Weights of a small mixture-of-experts language model, trained from scratch on English Wikipedia.
Size: vocabulary 7687, 13.6M parameters.
Experts: 64 experts in each of 6 layers, 48 SwiGLU neurons an expert, 4 picks a token, a softmax router, 16 empty slots to pick.
Below are experts of layer 3 (counted from 0) of a mixture-of-experts language model. Rows are named router (the router's row for the expert) and show model dimensions 0-63. Each number is 128 + 32 x the weight over its row's rms, rounded and kept within 0 to 255.
After each expert's rows: a language model's description of what the expert responds to. This comes from a sample of Wikipedia text that the model never trained on.

# expert 30
router [138 116 155 196  96 147  66 132 134  86 173  92 115 144 154 120 102  38 137 163 133 162 113  91 111 159 110 109 106  49 147 125 115  86  70  78 109 153 140 139 142 174 146 162 144 144 114 109 164 101 126 100 136  89 111 138  82 106 154  91 177 111  93 153]
Description: Middle name syllables

# expert 0
router [141 129 146 111 209 175 142  91 106 153 117 158 159 122 109  79 128 125  80  96 129 114  73 113 123 162 104 109 168  96 143 173 128 146 155 125 184 122 119  90 142 124 192  86 113 107 100  85 116 104 134  81 105 129 146 166 141 126  92 194 132  87  67 114]
Description: Quotes, possessives, auxiliaries

# expert 23
router [142 125 156  73  94 179 152 117 107 110 153 106 141 118 108  83 140 198 119 110 126 137 177 102 122  54  85 120 159 125 103 114  93 117 147  87  99 130 177 149 130 162 152 121 195 152 134 121 168 231 128 115 145 156 150 162  85 130 201 119  83 113 123 116]
Description: Agent-noun suffixes

# expert 51
router [157 170 109 117 125 119 129 183 118 133 128  93 159 178  94 129  73 124  94 118 108  90 110 123 156 151 104  99 204 168 123 150  99 130 103 151 124 115 103  92 127 121 123  92 171 202 131 159 117 126 178 167 187 157  49 142 153  87  90 143 133  93 115 140]
Description: Sentence-ending punctuation

# expert 43
router [128  95 114 121  81 122 121 151 126 142 104 174 136 105 121 154 112 119 159 115 111 158 121 115 129  72 146  98 120  84 123  69 142 130 151 132  74 123 137 110 131 191 130  79 161 100 113 165 141 140 120 135 142  73  82 154 122 117  87  91 130 117 115 112]
Description: Vowel-initial name pieces

# expert 46
router [144 168 153 118 148 111 111 155 103 115 114  77 100 125 145 133 143 157 155 108 121 160 146 107 150 123  79  78 173  89 203 106 132  84  97 101 164 123 145 127  79 119  94 110 149 115 160 153 109 149  86 116 131  31  81  62 131 137  92 182 169 175  80 122]
Description: Prepositions after verbs and nouns

# expert 32
router [ 96 142 153 183 125 118 141  73 121 110 151  80 150 116 155 116 111 150  97 130 155 108 122 106 133 153 160 134  99  80 170 111 180 180 138 121 121  79 114 100 104 119 141  94 125 127 135 136 103 137 140  94 144 217 181 136 172 165 159 143 119 136 130 102]
Description: Word-final suffixes

# expert 54
router [123 129  83 184 161 118 101 155 134 121 109 126 115  97 161 167 117 159 160 111 126 121  89 125 135 103 140 135 166 129  85  74 126  78 146 162  62 114 180 131 111 136 132 120 107  64 153 159 155 130  99 103 137  86 134 132 111 107 193 111 109 112 104 142]
Description: Months and word endings

# expert 45
router [ 98 116 172 130 134  92 139 162 114 128 145 108 162  94 146 110 126 147  73 148  94 127  67  99 103 157  99 215  95 227 158 163 116 148 106 126 143 159  79 125 181  88 142 146 117 163 168 147  63  97 170 149 156 189 184 118 108 108  82  66  87 141 204 167]
Description: Non-Latin script bytes

# expert 1
router [161 150 118 130 162 103 137 149 177 150 172  66 180 140 106 120 142 150 108 110 153 138 125 113 104 110  64 137 150 159 122 163  99 101  91 103 160 111 131 134 115 119  92 170 149 123 161 164 115 157  47 102 116  79 177  70 110 106  88 187 131 108  83  98]
Description: Prepositions after verbs

# expert 35
router [106 197 137  96 129 116 172 184  77  92 139 160 121  99 116 130 114 109 116 121 110 114 110 150 181 135 105 180 156 156 149 152 160 114 164 118  69 119 129 121 148 141 155 185 169 112 181  88 180 181 142 152  88 109  74 144 140 127  97 143  92 159 157 180]
Description: Table and list separators

# expert 62
router [119 108 112 121 130 182 154  98 174 137 157  92 136 144 118 111 177 102 100 104 134 140 127  97 141 138  97 146 113 127 112  77 167  44 140 134 125 180 122 116 191  85  93  94  73  90 107 145 143  65  52 135 118  74  88 120 173 128 127   0 125 129  91 117]
Description: Past participles and -ed

# expert 14
router [129 123 181 147 120 122 103 214 105 139 162 183 149  85 156 148  80  93 182 105 142 129 157  84 108 134 165 150 110 166 163 114  89 147 113 146  82 111  44 147 100 123  91 102 127 131 140  83 177  71 185  98  78 162 137 109 180 157 186 220  89 142 145  92]
Description: Capital word starts

# expert 6
router [125 128 112 120 108  88 129 109 128 133 120 153  86 124 141 165  71 109 171 108 137 155 115  98 150 133 126 102 161  93 189 106  92  84  93 147 143 133 152 119 124 138 120 196 124 112 113 115 120  88  95  53 134  43 102 152 129 180 106 188 226 154 110  71]
Description: Sentence-opening prepositions

# expert 9
router [107 168 170 137 141 215 164 143 164 129  95 159 115 106 165 146 185 127  82  71 117 109 157 106 106 106 125 110 114 149 126  81 158  78 131 123 141  88 187 139 118  81 102 140  96  66 187 184 101 165  77  91 142  84  96  87 113 152 138 124 175 118  99 132]
Description: Word-final suffixes

# expert 31
router [174 133 109 136  69 107 135  83 121 181 121 185 123 148 144 169 125 103  78  92 116 119 132 110 102 104 184 139 128  87  69  99 122 206 152 121  98 147 134 159 180  78 169 168 109 157 147 109 149 195 133 122 113  98  79 148 157 122 195 203 141 195 109 131]
Description: Latinate word beginnings

# expert 37
router [112  76 150 104  93 112 134  70 157 138 122 118 127 162 165 163 148 106 109 135 126 147 169 125  96  92  76 104  61 120 184 105 135 119  83  46 155 165 120 161 158  63 117 103 118 124 137 142 120 150 125 163 202 132 125 136 102  86 138   1 152 164 120 142]
Description: Word endings in names

# expert 42
router [157 134 149  99 149 151 121 189 126 101  73 180 158 151 165 133 120 135 159 135 110 132 150  89 139 142 130 133 122 151 175 129  73 113 104 137 166 102  64 145 110 163 131 133 117  83 135 120 126 152 139 130 106 176 120 121 152 181 193  44  77 143 101 185]
Description: Second syllables after consonant

# expert 49
router [120 121 133 118 104 160  79  89 127  83  79 117 102  86  94 133 131  36 117 145 135 110 175  97 103 131 104 158  29 170  79 106  88 168 108 197 127 103 113  88 139 125 122 117 117 137 187 106  74  65 137 177 115 192 161 150 110  94 112 112 157  73 122 116]
Description: Units after numbers

# expert 19
router [166 135 101  77 166  82 116  86 153 128 147 182 156 170  75 154  71  80 131 141 134 115  85  95 125 178 126  59  63 139 126 140  73  90 113  96 140 108 169  99 130 156 121 183 140 109 165 106 146 108 118 166 192 169 146 113 125 145 129 141 170 168 156 115]
Description: Clause starters and pronouns

# expert 41
router [ 87  60 128 110 107 125 131 191  49 158 123 169 117 124  52 145  50 123 162 141 125  93 110 124 133 140 118 141 171 126 137 132 129  93 120 115 177 138 210  89 136 121  63 126 130 164  92 151 143 119 166 110 117 111  81 147 175 153 194 114  98 133 152 130]
Description: Foreign-name inner syllables

# expert 26
router [129 141 176  90 167 149 135 179  97  82 139 156 130 125 126  94 156 208 157 139 119 171 113 170 144 105 116 113 186 185 134 151 140  98 128 108 107 117 103 150 102 121 179 121  73 120 122 154 116 169  58 107 128 116 115 116 167 135 134 185  93  92  57  95]
Description: Credit prepositions and colons

# expert 63
router [ 72 135 143 169 177 167  83 157 127 113 188  95 118 158 126 148 113 159  86 163 117 104 146 148 102 120 152 171 176 161 108 103 113 126  88 169 158 146 133 117 154 136 157 118 125 114  82 144  87  60 138 101 153 175 125 179 171  99 117  94 130 110 144 140]
Description: Opening parentheses, numbers

# expert 25
router [ 98 161  83 127 119 102  82 138 142  84 138 125 164 140 123 125 113 105 160 147 153 176  98  87 179 105 158 110 122 146 103 119 130  89 123 117  79 137 112 122 127 123 187 106 141 131 134 171 151 125 154 131 119  66 152 126 102  87 209 189  87  78 146 124]
Description: Mid-word name pieces

# expert 28
router [107 195 138 101 195 140  86 131 137 134 143 158  89 115 167 141 118 138  90 126 116 171 138 209 153  79 106 138 133 141  92 129 122 137 114 123 114 111 104 106  95 142 132 132 114 139 151 130  89  94 130 140 155 132 114 154 107 118 144 152 128 148 162  76]
Description: Coordinate digits and punctuation

# expert 18
router [134 129 146 139 137 156 112 162 107 123 178 173 130  94 100 138 126 117 154 129  90 150 135  99 159 105 163 153  98 116  96 104  74 196 123  87 140 117  81 160  30 176 104 121 166 105 130 111 130 131 136  92  99 185 129 162 159 153 179 109 148 134 142 129]
Description: Capital word-start pieces

# expert 4
router [166 141 110 109 146 125 157  73 150 169 129 107 103 110  85  91 132 137  77 112 144 104 167  92 116 125 131  72 103  82 116 119 137  92 162 139  93 143 169 169 137 107  89 123 159 110 133 128 116 135  84 135 123  78 197 133 160 147  40 191 159 138 167 133]
Description: Copular and auxiliary verbs

# expert 13
router [101 169  63  69 161 111 145 189 115  90 132 148  97  99 140  89 113 108 170 100 128 111 138 214 168 128  85 154 160 195 131 198 138 174 131 137 116 148 118 164 187 128 153 159 180  97 167 112 169 143 163 161 113 140  66 166 131 131  94 185 100 161 125 165]
Description: Table cell separators

# expert 60
router [143 148  91 143 101 111 119 149 146 139  87 143 114 171 140 148  64  59 121  71 146 120 145  98 133 142 172  99 110 116 136  98 117 104 122 144 135 165 131 139  86 120  98 129 122 106 117  82 180 231 126 143 150 153 141 104 180 132 244 155 105 140 155  81]
Description: Lowercase word beginnings

# expert 53
router [145  89 135 145 110 126 112 153 148 123 115 145 135 110 142 121 138  97  75 109  87  97  89 158 105 133  98 155 102  42 155 152 141  94 121 128 151 117 105  95 188 171  98  93 174 140 116 104 154 126 156 111 114 136  93 134 116  93 163  25 133  97  95 164]
Description: Lowercase word-start pieces

# expert 40
router [150 163  88 114  73 107 169  98 150 156 124 143 108 144 171 155 105  94 138 189 163 173 130 113 110 166 174 133 105 122 134  91 102 130 107  99 139 125 119 171 137 129 181 166 134 167 170  83 114 197 154 157 129 140 102 154 146 172 158 117 217 200 143 172]
Description: Name-initial word pieces

# expert 39
router [120 139 143 106 135 123 119 120  75 120 150  81 149 137  81  89 119 116 144 132 109 127  75 160 137 161  80  91 117 162 133 163 153  97 136 150 107 125 130 110 122 130 127 174 131 133 139 146 135 148  82 153 110 177  62 145 151 111  83 182 138  71 145  99]
Description: List separators

# expert 7
router [131 104 137 126 145 139 107  55 147 141 157  98 137 185 109 118 123 180 109  96 116 150 122  54 141 114 146 110 107  83  89 129 165 133 159 149 136 152 132 163 160 130  95 143  65  62 146  70 156 167  99 139 132 114 206 180 142 131 156  66 145 100  94 125]
Description: Adjectives and determiners

# expert 11
router [126 110 112 126  91 147 157  57 126 121  97 148 122 125 178 105 118  82 144 152 128 134 112  57 142 135 141 133  50  76  81 135  86  94 147 108 129  96 149 161 104 170 151 139 196  88 174 125  77 186 113 170 223 186 121 108 112 127 173 113 157 140  90 109]
Description: Place-name endings

# expert 8
router [111  70 130 107 136  67 196 143 139  83 113 112 132 151  81 143 107  82 110 167 118 111  87 145 121  76 145 181 169 108 133 107 136 171 142 129 137 139 109  90 152 129 113 183 142 155 137 110 125 120 155 136 102 152 120 154  83 105 139  13 105 133 131 186]
Description: Mid-word consonant pieces

# expert 29
router [144 162 152 131 144 140 127 146 122 152 132 132 120 142 147 161 118 161 171 155 105 117  70 139  91 157 135 214 144 126 184 152 147 154 124  79 171 127 109  99 154 126 105 101 119 133 206 101 192  95 191 168 145 123  85 135 137 145 142  31 122 143 124 110]
Description: Capitalized name initials

# expert 5
router [127 113 158 142  69 107 127 150 109 109 131 177 166 119  90  84 126  68 173 164 146 158 168 104 132  58 140 127  95 117  73 139 144 107 103 127 140 131 105  91 125 137  91  84 127 139 101 147 129  57 187 165 111 129 137 146 159 149 180 123 123 109 161  87]
Description: Headings and capital abbreviations

# expert 33
router [ 52 125 136 160 160  90 105 190 106  96 126 121 100 109 139 128 150 108 136  87 131 131  98 193 129 119  95  82 150 112 141 190 161 137 135 108 121 154  89 110  64 145 139 230 104 157 111 122 161 123  99 111 111  83 114  95 167 121 116 180 101 102 132 104]
Description: Function words, connectives